Below are experts of layer 5 (counted from 0) of a mixture-of-experts language model. Rows are named router (the router's row for the expert) and show model dimensions 0-255. Each number is 200 + 30 x the weight over its row's rms, rounded and kept within 0 to 999.
Before each expert's rows: "mostly gets" lists some tokens that are sent to it at least half of the time. This comes from a sample of Wikipedia text that the model never trained on.

# expert 55
mostly gets: "his ", "two ", "some ", "three ", "British ", "her "
router,202,252,191,128,226,215,163,272,165,228,189,192,126,211,245,178,177,248,229,215,213,132,219,179,183,219,236,183,204,146,193,234,237,179,204,224,220,158,230,207,255,206,160,214,226,215,190,176,161,172,171,192,224,244,166,188,215,175,171,193,207,223,169,251,181,225,149,231,230,163,202,231,165,207,183,262,220,143,251,177,187,165,200,150,199,227,194,168,216,214,204,230,236,253,240,236,171,183,173,178,211,200,153,190,224,208,151,219,182,204,158,161,228,199,239,166,207,179,221,251,191,174,200,253,232,191,240,222,228,262,181,153,225,189,219,209,174,202,236,158,225,259,221,179,148,264,217,259,206,191,218,187,171,176,231,210,171,197,189,189,231,230,198,241,201,196,205,167,194,178,205,173,214,160,204,209,232,274,169,196,206,218,190,163,204,221,166,202,188,232,174,174,231,217,179,179,172,197,208,214,199,143,198,228,196,159,216,202,211,170,225,217,227,209,177,198,106,211,198,213,230,212,231,215,205,242,192,285,184,159,241,189,235,185,196,203,161,215,183,221,204,170,198,193,258,245,178,183,200,167,175,198,165,184,216,189

# expert 22
mostly gets: "). ", ". ", "\". ", ".\" ", "Jr", ")==="
router,236,287,213,202,192,221,192,230,199,191,240,195,213,233,207,176,177,200,166,215,204,175,252,197,245,208,222,134,214,182,175,196,235,151,182,239,233,131,221,213,198,195,212,211,203,159,203,214,185,208,159,150,139,223,159,211,237,208,150,232,214,204,201,224,186,205,196,185,242,206,236,166,195,193,209,221,248,187,207,196,255,161,173,184,240,195,227,188,220,262,224,167,191,227,176,205,155,188,218,201,204,226,176,232,237,214,174,214,205,206,202,239,180,203,228,219,175,203,238,166,190,211,159,193,196,174,203,192,263,254,200,148,176,211,202,161,214,189,197,226,137,230,200,221,146,248,249,212,164,191,198,191,238,229,177,188,165,228,220,200,216,175,170,246,172,225,167,186,167,167,256,194,154,174,221,205,230,245,207,139,172,224,187,139,198,165,185,244,161,228,185,231,228,193,191,186,244,189,207,215,185,200,150,254,188,210,206,218,227,228,204,208,261,199,196,202,103,208,165,189,220,206,270,221,201,188,217,245,191,222,170,242,179,143,204,250,205,205,161,190,243,201,179,226,284,186,150,173,276,198,174,224,213,219,211,196

# expert 48
mostly gets: "% ", "km ", "million ", "kg ", "ft ", "votes "
router,222,235,173,167,219,220,188,181,152,217,215,207,171,205,210,138,172,221,232,161,237,135,197,192,221,188,207,199,196,151,180,209,212,189,153,168,212,174,231,170,210,207,205,205,192,159,172,211,214,176,201,195,140,225,171,132,266,195,215,237,237,177,206,250,155,221,179,200,239,230,235,196,237,220,173,172,206,169,156,233,221,129,207,186,199,196,234,161,213,206,190,202,230,207,192,189,181,184,215,216,269,257,171,222,204,219,181,178,247,170,168,190,227,221,264,225,181,205,254,198,255,174,194,207,164,145,235,206,265,216,192,174,216,201,212,257,225,215,188,160,231,220,219,201,204,241,192,174,177,199,262,183,186,193,201,143,205,241,188,188,184,218,200,193,189,194,182,180,140,192,158,178,225,207,199,210,246,194,153,154,205,177,198,200,190,158,197,205,248,225,177,161,187,270,183,140,200,229,194,201,200,173,173,232,187,125,197,134,206,200,246,259,254,183,189,232,177,205,193,213,228,203,229,232,267,173,128,185,188,231,186,265,263,192,200,203,207,246,211,191,254,219,231,196,217,218,201,203,227,194,219,192,204,261,183,200

# expert 0
mostly gets: "film ", "called ", "named ", "album ", "As ", "Candidate "
router,236,241,194,147,210,211,164,196,219,165,241,134,167,187,204,176,150,253,187,189,259,204,235,191,211,214,208,182,171,221,112,239,174,197,192,225,216,147,228,218,232,232,200,212,239,171,213,218,186,145,184,140,169,226,205,178,198,161,202,225,202,189,238,259,181,218,223,173,246,153,180,190,199,215,204,208,186,145,194,147,185,138,187,169,170,201,208,182,173,216,220,231,194,170,231,182,177,191,192,156,159,200,172,195,249,188,196,206,205,172,195,231,162,233,233,148,221,188,217,215,249,202,227,165,248,185,188,189,181,206,190,201,232,208,216,218,200,260,160,155,247,246,213,202,204,227,223,217,173,177,178,172,226,177,220,166,189,197,203,180,183,243,228,189,163,229,204,169,217,161,204,216,196,138,216,237,237,237,189,194,249,266,188,120,179,157,122,202,205,206,186,166,242,229,178,151,245,222,219,227,236,196,189,171,240,233,248,198,236,220,226,273,204,207,194,210,150,215,185,212,189,178,188,192,163,176,191,201,214,176,210,192,244,139,200,245,210,217,210,228,194,214,234,255,196,242,131,198,220,158,190,205,229,221,227,220

# expert 8
mostly gets: "born ", "= ", "Born", "Died", "died ", "Genus"
router,233,274,200,194,163,210,215,237,217,189,193,131,142,207,167,168,155,198,189,193,256,175,221,142,173,219,264,208,214,187,249,202,179,199,171,220,219,208,256,175,208,185,139,173,244,193,207,240,200,188,186,187,158,183,187,202,207,189,225,198,195,230,183,226,210,213,165,234,231,181,240,192,225,162,201,252,214,160,200,228,259,149,206,161,178,164,187,185,240,237,223,315,202,190,167,174,201,206,216,225,210,196,186,191,249,201,215,227,193,223,158,223,190,204,244,182,237,170,224,209,200,187,183,233,175,189,232,169,227,196,228,238,229,119,204,166,188,183,190,175,238,240,196,244,157,236,193,200,184,194,188,213,200,188,176,165,219,200,169,176,203,198,170,189,179,159,191,197,223,168,203,195,234,179,267,194,238,186,195,200,231,229,146,142,185,197,180,235,189,196,194,174,230,259,171,99,234,202,210,243,153,165,202,177,178,173,234,184,218,199,232,260,218,229,199,174,170,184,208,212,220,198,278,237,194,244,111,181,200,151,177,240,204,190,212,220,226,188,205,196,184,216,196,200,242,187,213,196,193,200,221,233,163,235,233,210

# expert 25
mostly gets: "\" ", ") ", "\", ", "', ", ", ", "] "
router,217,186,216,219,156,234,205,198,143,190,155,207,192,204,224,206,201,183,219,186,253,210,276,174,139,265,226,232,216,169,251,248,186,175,149,206,222,144,195,210,223,164,168,192,221,236,186,266,173,183,225,182,179,208,160,194,177,190,178,197,138,199,186,234,145,203,212,130,244,259,242,185,224,185,229,183,169,183,197,201,217,177,233,199,203,270,150,211,229,212,233,202,178,201,213,172,162,197,158,198,220,234,207,209,243,193,178,241,242,182,157,183,208,221,214,221,194,162,252,197,192,208,170,189,226,195,196,170,218,214,195,184,215,248,217,211,188,243,194,187,231,231,231,195,181,201,179,220,188,208,198,176,246,240,229,180,179,207,180,151,171,216,176,221,180,225,135,170,166,192,210,164,249,201,200,186,238,206,215,224,206,185,215,125,198,213,182,219,238,188,122,138,196,261,184,173,213,193,228,149,132,143,177,202,195,184,212,226,207,193,207,238,234,168,134,221,191,235,187,238,288,223,229,201,209,153,158,234,188,199,162,225,179,173,183,208,199,213,196,201,199,202,226,240,166,234,166,171,255,211,190,230,175,203,241,227

# expert 38
mostly gets: "for ", "during ", "For ", "After ", "During ", "against "
router,202,225,174,161,192,229,197,232,256,185,192,195,203,209,201,194,159,236,179,204,235,158,263,159,189,234,205,185,191,181,185,200,152,230,230,212,176,188,256,171,193,242,154,209,224,219,172,215,154,195,135,150,220,205,187,238,202,234,266,199,133,157,166,231,191,221,183,178,245,178,167,173,205,182,145,196,238,204,199,208,213,152,228,181,172,210,234,177,230,204,233,203,225,178,172,251,146,221,255,215,178,205,203,162,212,198,139,236,267,215,231,213,171,214,261,198,220,225,236,208,251,210,178,200,195,187,217,173,255,214,193,207,170,174,234,181,247,246,210,193,196,199,205,216,161,233,160,231,188,227,195,128,186,217,198,179,189,176,184,156,195,140,220,135,222,234,117,187,229,197,169,138,182,153,244,214,207,199,167,194,191,279,251,197,190,194,155,175,182,248,175,186,243,236,170,183,204,163,199,189,202,208,228,213,208,174,211,204,202,226,243,225,270,206,161,218,186,197,254,177,206,210,200,217,223,187,164,261,186,203,213,252,190,167,158,217,218,197,244,214,157,173,215,218,198,226,163,201,222,210,207,181,186,171,215,211

# expert 16
mostly gets: "|", ";", "|---|---|---|", "km", "|---|---|---|---|---|", "also"
router,181,230,167,185,200,194,141,213,181,242,208,184,210,223,173,186,208,195,192,164,209,208,240,179,214,277,203,179,215,171,173,232,177,173,157,224,200,166,263,145,218,215,196,217,200,210,175,187,185,197,201,170,156,213,182,212,188,165,230,193,167,197,232,220,151,200,224,203,217,207,228,197,174,219,229,228,239,187,175,206,203,165,202,225,161,181,243,160,185,229,250,231,243,142,211,214,179,235,218,212,211,214,177,207,247,222,182,196,207,211,169,189,165,146,260,193,174,184,222,201,182,174,174,216,200,223,199,140,241,234,230,164,217,236,197,226,210,223,199,162,214,202,259,216,206,258,212,235,168,139,226,189,205,179,213,121,157,207,149,172,182,177,152,161,198,189,165,181,184,205,173,178,223,136,225,203,262,203,131,134,203,226,214,199,182,192,195,227,217,220,173,164,220,222,177,172,187,205,212,207,169,195,179,182,201,122,207,182,237,193,197,232,249,179,211,198,177,208,217,195,225,183,270,232,226,221,137,164,201,117,165,256,210,161,228,280,206,217,203,200,265,172,225,258,224,232,169,222,237,176,248,180,227,205,188,228

# expert 1
mostly gets: "\n\n", "== ", "″", "=== ", "third ", "second "
router,245,202,192,163,197,200,202,230,209,162,198,193,175,251,206,148,178,172,185,189,240,232,196,198,209,226,235,169,260,142,224,215,173,164,203,220,272,147,240,184,144,213,194,158,204,213,138,235,177,170,230,216,170,190,160,137,177,227,164,245,150,167,132,205,206,171,212,162,220,187,218,233,196,214,218,203,198,189,203,213,206,181,197,212,218,197,202,227,241,246,246,222,214,196,215,230,187,224,194,211,218,197,148,224,238,175,209,239,198,173,147,159,197,186,229,187,196,181,250,249,223,159,174,252,164,178,267,142,216,225,185,173,245,207,238,204,230,175,202,172,206,230,228,203,169,226,212,249,161,208,223,179,227,224,202,227,145,196,186,193,237,221,225,223,179,223,191,181,167,124,212,176,206,116,185,224,259,200,181,184,205,212,172,154,155,177,188,226,176,201,151,144,204,211,188,201,213,232,201,201,165,206,175,224,220,201,205,173,204,239,286,220,194,185,174,216,177,186,181,238,231,201,222,216,175,194,174,240,205,210,184,201,231,146,192,220,226,197,217,194,175,244,188,194,227,195,173,155,221,201,200,152,140,269,133,216

# expert 42
mostly gets: "On ", "In ", "during ", "in ", "During ", "for "
router,231,249,206,179,176,197,188,221,172,210,174,169,181,239,191,190,149,199,193,190,228,215,228,142,168,192,201,140,217,146,178,187,182,210,195,244,227,142,259,175,210,213,142,207,180,258,166,224,208,160,173,201,219,166,156,220,211,237,276,210,206,133,177,206,193,232,205,157,239,167,207,208,210,198,199,178,233,178,207,214,195,203,241,179,190,174,210,202,183,262,188,192,177,179,197,145,109,210,205,192,219,219,212,244,249,194,190,200,229,184,195,166,153,189,290,221,220,186,256,192,225,218,159,195,131,184,211,193,195,249,187,166,161,201,212,183,227,201,217,172,251,184,262,181,166,213,232,255,155,233,199,146,211,213,221,182,231,163,181,172,200,164,179,135,125,177,181,179,197,190,149,166,202,225,191,186,203,186,166,206,211,247,268,178,204,206,200,160,151,230,206,208,243,219,189,165,219,179,224,207,207,210,233,190,216,196,205,210,228,229,204,237,209,200,211,184,164,189,243,219,267,182,251,217,218,187,148,223,199,187,216,212,214,180,152,238,199,221,208,228,160,170,209,230,147,188,173,198,247,229,183,167,188,233,215,240

# expert 4
mostly gets: "season", "time", "century", "election", "year", "School"
router,191,212,167,197,207,196,200,232,164,221,195,160,183,224,227,220,199,192,209,221,198,168,275,201,201,241,219,181,217,151,232,180,200,193,195,242,205,167,195,159,175,232,179,205,193,151,197,227,195,192,141,233,179,228,191,243,171,162,212,174,144,173,166,254,173,198,188,179,217,189,229,195,187,222,229,232,208,179,167,212,237,135,172,194,159,188,195,205,183,233,256,275,210,183,245,189,173,225,207,217,158,230,213,212,242,174,182,240,230,201,156,166,223,173,271,171,152,188,203,181,217,185,176,158,160,229,197,174,207,233,199,165,232,247,215,223,261,229,244,134,205,246,251,190,182,219,225,210,194,142,253,217,215,196,227,182,179,188,148,178,174,185,167,216,193,228,124,186,166,196,217,168,221,168,207,193,219,235,159,155,204,259,209,152,225,214,186,198,184,247,186,215,193,223,171,175,199,191,212,219,120,194,184,208,224,181,225,201,190,210,212,250,229,192,210,206,212,208,250,164,218,175,208,233,162,192,191,259,194,125,191,223,120,174,187,246,244,196,203,220,183,158,214,226,209,191,180,148,193,242,260,222,171,227,215,153

# expert 59
mostly gets: "four ", "six ", "10", "five ", "½ ", "13"
router,208,208,194,157,230,228,194,235,168,158,219,140,194,216,231,179,175,260,221,233,243,158,230,177,183,227,264,176,215,171,170,175,191,196,211,219,233,167,219,241,168,155,177,228,220,207,172,210,182,163,224,229,173,240,186,183,229,206,226,253,213,167,204,197,143,255,213,162,246,185,261,197,173,232,213,203,244,174,215,232,242,147,221,147,210,236,208,213,268,233,210,191,272,140,198,209,160,213,211,217,190,203,197,165,259,192,226,242,235,189,186,199,226,174,255,204,217,182,262,233,233,191,158,222,182,214,230,211,211,248,96,196,198,217,225,223,198,188,186,150,214,191,170,193,202,280,190,222,192,194,224,193,183,200,210,175,208,220,218,166,253,223,160,188,168,188,183,181,195,217,214,130,217,175,211,162,234,173,156,176,234,199,207,151,239,217,175,161,212,224,143,154,219,198,203,178,194,211,245,198,187,191,164,215,200,179,260,247,201,210,237,264,225,238,189,244,206,210,216,217,270,190,204,226,221,189,199,207,201,224,194,252,219,186,186,227,204,208,203,204,193,170,186,217,221,190,145,222,205,155,172,185,198,222,244,202

# expert 17
mostly gets: "which ", "who ", "would ", "when ", "He ", "they "
router,251,204,210,165,158,178,245,216,140,166,180,195,179,200,219,222,168,187,191,179,212,151,169,190,145,229,214,168,198,167,191,263,212,184,177,211,186,226,204,163,225,212,200,211,225,163,213,209,200,232,215,169,141,212,176,217,212,193,254,255,239,229,193,238,156,211,180,166,212,223,200,167,197,212,160,236,221,202,167,234,190,126,228,154,181,163,169,215,224,197,236,209,218,147,223,197,190,248,181,193,226,201,155,205,191,157,173,255,224,160,169,211,161,177,214,184,184,234,255,208,199,183,233,198,195,199,175,109,196,224,137,222,210,213,223,199,210,222,180,177,170,213,254,190,145,218,185,244,215,173,174,168,195,202,147,155,234,180,182,192,239,174,162,222,168,214,196,199,189,182,207,202,189,201,228,223,222,192,148,141,200,199,193,146,224,204,124,246,195,232,226,115,192,178,186,130,197,188,204,129,194,211,190,205,204,203,202,218,204,240,216,230,234,263,193,247,170,221,221,192,192,222,221,253,235,192,213,214,180,241,141,213,190,113,173,265,218,199,199,179,182,199,202,190,210,224,141,173,208,205,217,211,195,194,236,167

# expert 27
mostly gets: "==", ",", "== ", "=", ").", "37"
router,228,238,166,176,192,220,141,213,185,198,185,175,208,195,201,193,139,175,196,185,237,186,219,191,196,205,216,198,230,173,155,231,226,172,166,215,242,180,184,182,148,200,186,227,185,266,218,212,196,205,233,207,128,219,191,184,219,171,210,201,112,159,207,222,180,230,168,160,219,162,233,213,146,177,203,179,234,173,172,154,195,163,198,183,174,215,155,227,227,218,209,186,233,161,179,192,184,204,181,232,221,205,180,225,220,235,193,287,235,206,160,176,173,183,216,216,183,168,235,191,197,230,176,207,178,203,226,175,198,228,182,215,243,201,222,162,194,216,181,162,198,221,266,181,214,249,263,241,195,156,277,194,191,186,184,152,167,238,204,122,234,168,188,214,219,239,153,208,155,204,225,170,164,170,262,168,271,185,137,167,219,227,199,183,194,223,175,157,205,229,155,161,180,256,223,216,198,185,258,173,159,227,193,197,185,167,164,231,178,205,195,250,261,248,152,205,192,165,177,236,239,161,207,233,175,193,154,202,201,235,181,261,225,180,163,229,237,190,169,220,209,185,186,223,169,235,180,215,193,203,225,190,198,214,202,203

# expert 11
mostly gets: "ville", "ie", "berg", "ton", "ford", "ler"
router,224,215,183,166,172,211,144,194,178,171,189,149,214,237,291,181,230,194,186,184,244,151,216,190,209,226,245,193,212,137,220,191,168,189,211,216,209,194,249,188,215,151,217,191,256,217,208,231,189,185,175,186,194,218,123,234,233,172,229,223,161,168,167,194,222,166,199,171,225,190,220,223,181,163,224,186,218,168,168,187,175,167,194,194,181,169,213,234,218,275,213,239,171,204,167,143,180,198,192,186,235,217,160,148,248,206,175,214,192,181,198,142,185,191,222,181,192,182,226,235,192,186,253,160,180,228,191,162,249,262,186,185,226,210,243,210,182,217,252,139,177,224,260,184,173,207,223,204,172,209,212,157,167,192,174,180,192,191,147,175,201,190,213,206,186,186,140,177,197,222,264,219,175,195,169,211,254,225,185,199,167,210,238,198,178,220,183,184,164,219,133,222,204,215,167,195,204,168,253,185,191,225,182,158,223,198,194,182,201,210,274,217,272,201,196,198,199,187,201,216,209,169,233,201,251,205,153,229,204,127,169,239,183,199,167,256,285,242,172,204,208,160,213,255,218,211,168,180,213,234,226,186,183,234,209,191

# expert 29
mostly gets: "\n  ", "there ", "\n", "There ", "\n ", "Animalia"
router,245,234,176,186,187,184,190,241,201,139,200,198,211,222,249,223,121,257,245,224,209,158,240,194,228,180,212,204,156,186,190,219,136,210,178,185,240,214,196,194,229,167,202,183,235,167,216,170,174,199,191,240,188,192,214,202,230,153,193,228,186,176,166,205,164,212,188,160,221,230,209,202,218,242,195,230,198,154,192,206,236,184,199,155,214,178,202,201,238,208,216,204,183,173,200,212,163,217,169,169,231,214,141,194,198,189,177,205,208,217,137,170,165,214,278,216,164,201,266,175,232,176,217,226,215,241,191,207,189,243,163,193,197,238,232,188,202,186,244,193,216,246,249,175,186,200,191,247,180,208,203,136,185,145,163,202,174,197,195,193,232,184,197,198,224,209,126,171,169,184,169,140,209,196,186,236,252,178,118,194,225,261,181,171,185,175,187,220,260,219,168,174,171,232,164,170,217,166,209,183,177,186,181,184,228,173,248,222,210,194,197,257,222,198,189,203,158,213,202,213,253,121,211,190,189,192,138,191,171,154,208,246,172,187,138,206,207,247,245,156,203,169,176,218,195,219,152,139,241,153,191,235,235,209,183,184

# expert 20
mostly gets: "Sh", "Ch", "Gr", "qu", "Kh", "gr"
router,216,210,216,186,145,211,207,256,220,235,189,192,182,185,206,175,142,190,251,209,202,203,190,195,212,245,199,182,245,192,213,269,231,204,186,256,226,153,238,206,181,232,176,205,246,174,149,206,195,221,196,157,180,192,191,188,205,200,192,220,198,151,184,248,123,222,215,180,224,194,194,207,204,243,237,202,196,211,176,208,245,179,214,180,231,234,197,216,224,221,187,248,221,249,159,218,125,195,163,169,222,216,147,224,204,172,191,197,222,194,196,178,252,192,220,204,178,232,247,207,208,199,166,259,230,190,235,206,260,204,168,237,190,180,189,165,204,211,203,184,221,250,163,170,120,250,234,210,196,189,212,147,194,191,205,132,220,175,166,212,215,251,185,219,203,213,188,208,243,216,157,133,241,174,187,186,219,213,229,167,235,216,147,160,180,185,195,222,206,199,205,169,233,237,190,153,225,227,250,142,155,193,174,207,135,182,225,215,208,221,189,276,266,251,234,271,166,250,172,246,216,197,230,222,205,175,188,202,184,184,217,201,202,168,213,226,210,199,257,205,225,171,173,224,200,187,141,188,250,182,250,188,210,204,206,183

# expert 33
mostly gets: "States ", "School", "Airport ", "Cup ", "School ", "University"
router,203,268,159,152,213,215,207,191,204,195,191,194,135,196,234,190,160,187,192,210,218,198,275,165,182,211,251,202,206,186,196,217,179,171,180,241,206,179,217,227,189,191,213,193,183,152,211,254,212,199,155,217,139,207,216,162,198,173,196,202,230,230,200,224,201,245,242,164,234,270,180,167,197,240,195,221,221,216,177,217,223,143,166,200,172,201,244,213,207,212,223,213,166,191,264,147,150,138,205,219,185,249,219,210,249,173,121,200,269,171,166,174,203,224,218,170,173,212,240,180,245,168,168,189,192,199,219,167,246,213,173,172,218,243,234,178,181,186,218,205,211,252,256,197,183,197,242,212,187,207,257,156,231,175,222,154,165,200,162,153,199,198,174,214,213,165,175,188,181,160,206,163,163,174,219,239,206,256,140,179,228,276,207,169,220,203,163,203,205,207,191,173,193,225,209,150,232,178,208,212,142,200,213,194,220,167,199,192,235,167,203,173,220,208,212,267,174,179,203,194,233,216,233,236,197,210,169,203,166,214,176,234,238,131,139,241,211,254,229,187,222,154,229,186,215,241,182,192,206,216,187,214,245,196,186,190

# expert 56
mostly gets: "ations ", "station ", "name ", "company ", "members ", "government "
router,196,225,125,153,192,205,185,233,202,185,231,147,138,190,199,177,186,210,215,178,244,187,249,193,199,200,241,246,214,189,225,254,196,197,204,213,255,197,205,212,174,178,181,197,227,203,244,243,188,209,211,173,154,212,185,186,209,167,186,226,232,187,236,233,162,207,199,178,276,247,219,185,212,245,150,180,232,181,167,269,220,164,188,225,167,178,210,177,235,220,232,237,194,201,204,168,165,158,214,204,230,166,197,251,195,182,149,182,225,186,183,172,199,213,231,161,195,162,210,212,215,190,225,181,224,213,201,204,215,241,189,216,174,252,164,143,183,222,182,219,235,250,208,196,173,237,269,221,187,200,252,152,190,214,241,139,176,201,191,187,163,198,228,160,182,185,173,183,177,182,209,177,173,200,197,223,241,190,215,199,209,240,169,151,206,166,178,237,171,251,204,167,206,259,210,131,199,189,223,230,188,135,220,209,234,202,205,235,208,190,228,223,254,204,168,244,159,218,182,216,207,189,203,222,181,186,185,185,122,217,219,279,223,151,121,172,218,192,241,187,207,208,235,206,243,250,169,187,273,183,207,201,249,217,179,229

# expert 6
mostly gets: "with ", "from ", "against ", "by ", "between ", "under "
router,209,221,224,166,173,219,192,235,171,217,202,151,165,238,185,214,191,219,215,283,230,214,184,125,208,235,182,181,194,186,242,195,213,179,167,223,197,205,292,193,211,250,187,227,195,185,242,191,223,216,160,186,210,196,184,188,227,184,208,223,181,118,235,159,178,208,205,137,251,235,179,201,217,185,237,191,187,171,183,228,242,169,214,198,206,205,210,183,164,236,210,232,201,122,187,181,185,227,163,244,172,199,168,222,247,216,205,192,187,165,180,186,219,235,236,138,234,168,228,179,181,196,214,272,213,178,256,238,262,265,155,194,213,179,188,208,220,222,213,151,221,241,220,204,151,235,219,223,206,191,187,169,225,189,211,157,209,148,172,198,239,140,158,170,198,204,159,204,228,143,222,197,191,170,253,216,192,149,150,188,212,225,234,185,183,218,223,226,202,214,178,186,254,216,177,174,257,135,174,194,185,150,188,237,152,178,178,210,198,232,219,235,225,170,231,225,168,221,218,158,238,179,208,219,228,201,161,211,185,192,183,248,220,163,186,221,200,229,193,194,186,190,194,226,185,208,156,135,244,181,179,224,184,237,219,221

# expert 34
mostly gets: "Kh", "Ak", "Al", "Kar", "Har", "Ber"
router,206,240,175,181,173,238,186,250,172,200,253,118,175,211,217,165,161,202,157,177,240,203,217,217,164,227,214,206,226,176,184,230,223,182,212,224,227,109,249,228,202,147,172,191,220,169,156,237,213,209,211,208,171,146,176,175,235,198,237,215,161,169,208,230,158,225,215,186,229,158,237,235,208,154,182,232,210,173,167,205,218,154,193,214,220,224,193,185,185,198,236,229,220,244,198,215,194,252,220,184,173,208,165,246,220,152,227,177,223,171,165,193,218,165,193,174,142,234,220,209,191,220,211,166,171,185,180,214,239,250,167,212,188,178,194,182,201,177,231,168,225,200,198,205,179,222,193,253,211,212,187,185,197,212,237,157,222,139,166,202,235,183,178,188,186,178,177,201,221,224,214,135,214,165,218,206,273,217,175,195,194,200,200,175,188,182,161,178,215,237,215,135,262,213,174,155,218,226,192,168,130,129,142,215,174,175,257,173,241,221,216,235,219,189,222,217,179,257,160,217,230,186,259,235,206,200,153,209,179,194,205,226,214,136,163,233,248,242,191,194,153,185,176,199,243,229,186,175,237,196,192,145,189,220,225,196

# expert 58
mostly gets: "š", "ú", "ș", "ó", "í", "ā"
router,222,219,254,188,161,276,175,229,194,222,241,146,212,239,202,192,151,220,232,235,216,189,205,215,149,213,227,185,232,228,229,200,196,204,171,250,211,164,214,160,192,186,221,181,218,195,169,240,169,178,189,175,205,173,207,159,211,203,236,212,199,174,191,230,158,297,209,143,265,186,189,204,227,177,186,200,194,182,181,165,232,157,180,167,210,182,184,171,248,259,191,228,179,218,165,208,176,197,228,198,246,226,169,229,212,199,190,228,216,184,172,194,211,176,208,194,185,199,231,168,162,148,205,195,183,146,200,223,201,301,185,209,165,178,212,169,214,194,143,146,187,226,269,218,200,206,202,211,175,166,194,207,222,220,202,204,192,263,160,175,261,176,157,203,209,222,178,166,195,214,203,161,189,207,195,274,284,227,114,235,192,181,214,177,186,210,171,194,232,195,204,192,226,228,175,195,250,258,201,180,190,201,186,203,162,147,235,167,236,229,223,219,199,182,198,217,160,176,151,184,228,143,235,229,228,212,169,204,190,177,184,224,184,131,197,236,231,239,197,200,252,194,194,161,172,231,155,198,242,203,207,209,190,227,211,175

# expert 26
mostly gets: "used ", "built ", "received ", "located ", "produced ", "been "
router,226,183,161,191,169,242,196,210,180,176,192,190,158,233,227,160,157,234,190,172,240,138,233,185,179,203,222,170,194,200,186,189,171,129,187,236,223,190,237,235,188,229,149,196,244,184,178,203,200,191,174,163,124,236,214,207,243,203,238,222,210,168,251,254,187,220,244,167,207,208,230,220,216,213,200,213,210,206,153,208,221,136,209,218,216,187,192,146,199,244,147,238,149,180,178,221,156,189,207,182,220,223,180,169,264,162,175,225,217,142,212,246,200,213,225,182,204,232,204,196,186,196,230,205,229,163,182,192,191,232,224,195,226,234,211,212,192,190,167,164,155,257,218,118,161,196,215,224,157,186,190,189,228,199,202,147,260,218,223,142,233,203,198,196,165,230,179,217,189,206,181,145,209,149,200,235,245,178,147,192,245,212,169,172,161,185,191,212,236,255,136,143,229,231,216,173,221,225,225,218,193,198,188,210,175,170,215,190,238,181,220,191,219,144,209,225,200,166,199,209,208,179,220,209,204,173,165,227,189,225,177,259,223,215,202,240,225,244,223,179,142,141,184,248,169,160,143,205,210,175,230,202,246,228,233,179

# expert 19
mostly gets: "Racing ", "ings ", "Hill ", "ets ", "ber ", "ery "
router,191,238,189,172,176,202,190,215,212,201,192,194,165,150,246,208,181,197,176,176,204,167,285,156,205,206,260,196,173,202,266,203,184,149,214,225,226,125,231,230,193,213,208,205,236,226,206,194,208,155,145,188,141,233,159,199,187,198,236,198,207,215,199,246,201,228,200,173,260,248,166,171,201,222,195,189,225,213,193,213,221,169,192,167,194,206,246,196,250,252,220,258,215,204,197,138,176,172,189,210,177,187,179,203,203,195,135,222,261,203,183,162,176,233,241,178,198,219,261,232,218,195,210,154,204,203,219,177,257,200,197,223,179,224,224,195,178,192,173,191,202,224,227,179,206,187,252,196,172,221,228,161,214,203,240,139,199,214,134,149,185,212,221,236,202,192,199,183,161,202,215,163,180,158,230,258,226,200,156,200,169,247,198,186,185,220,187,209,246,227,205,137,197,247,229,140,282,172,197,210,190,155,245,207,210,121,198,179,218,202,257,214,231,206,240,217,189,172,226,196,236,159,205,213,220,241,200,239,194,241,215,225,224,164,165,225,244,235,228,224,228,165,242,166,232,209,172,203,236,198,199,187,173,230,164,168

# expert 54
mostly gets: "io ", "ir ", "ar ", "ai ", "ya ", "ak "
router,196,228,209,163,171,198,174,177,203,196,232,218,205,185,213,130,145,196,171,226,220,161,237,184,222,176,205,172,186,159,224,221,184,175,222,191,248,142,240,207,179,220,184,182,270,209,203,249,209,146,178,190,165,206,190,233,214,157,206,232,209,201,191,228,183,224,182,159,282,275,188,226,222,187,193,150,205,173,167,202,223,150,241,203,152,221,188,168,281,244,172,204,215,243,204,197,208,158,155,175,216,162,163,231,176,160,153,200,233,175,179,199,219,207,225,207,250,198,269,244,192,150,202,168,197,163,175,204,241,209,151,231,251,196,199,145,199,198,208,205,175,229,199,165,173,197,235,204,187,228,217,131,184,214,225,138,154,168,192,133,201,206,222,238,208,241,173,198,187,161,196,170,188,228,226,244,232,189,149,204,158,215,217,174,191,202,165,227,237,233,179,204,241,235,177,162,227,231,175,179,208,194,211,205,193,170,230,157,269,181,205,247,242,202,206,216,193,210,196,260,173,199,281,221,208,208,195,251,188,229,219,209,255,188,181,212,232,205,187,199,189,232,183,162,212,203,148,198,220,223,174,167,176,198,204,208

# expert 35
mostly gets: "has ", "have ", "would ", "had ", "may ", "took "
router,224,189,159,196,197,212,186,213,175,122,201,188,196,195,207,146,181,248,205,182,219,172,260,185,182,237,208,160,194,188,181,231,203,202,201,229,227,196,245,207,146,226,141,233,216,178,192,192,197,193,156,191,150,254,176,202,194,231,260,182,162,209,207,244,189,249,213,180,230,202,217,183,226,206,165,260,239,165,163,226,221,145,174,160,228,197,194,222,208,227,221,222,228,176,195,233,173,209,215,220,247,204,199,200,264,232,158,255,201,128,231,205,199,206,169,178,176,206,245,175,179,215,198,190,172,149,172,169,191,231,174,180,212,224,220,191,212,196,194,145,199,220,236,151,178,188,204,192,153,230,171,208,168,239,186,144,239,228,189,215,211,170,209,191,182,261,218,189,225,197,220,137,202,136,210,198,214,204,156,174,259,218,213,199,169,205,149,190,230,252,152,135,204,225,208,168,219,222,219,122,139,201,205,206,203,181,182,211,158,208,243,178,206,157,222,254,149,246,209,177,188,185,223,222,230,198,174,224,194,190,207,265,207,167,153,218,226,247,234,189,144,154,183,206,244,232,173,188,241,170,210,180,197,236,232,177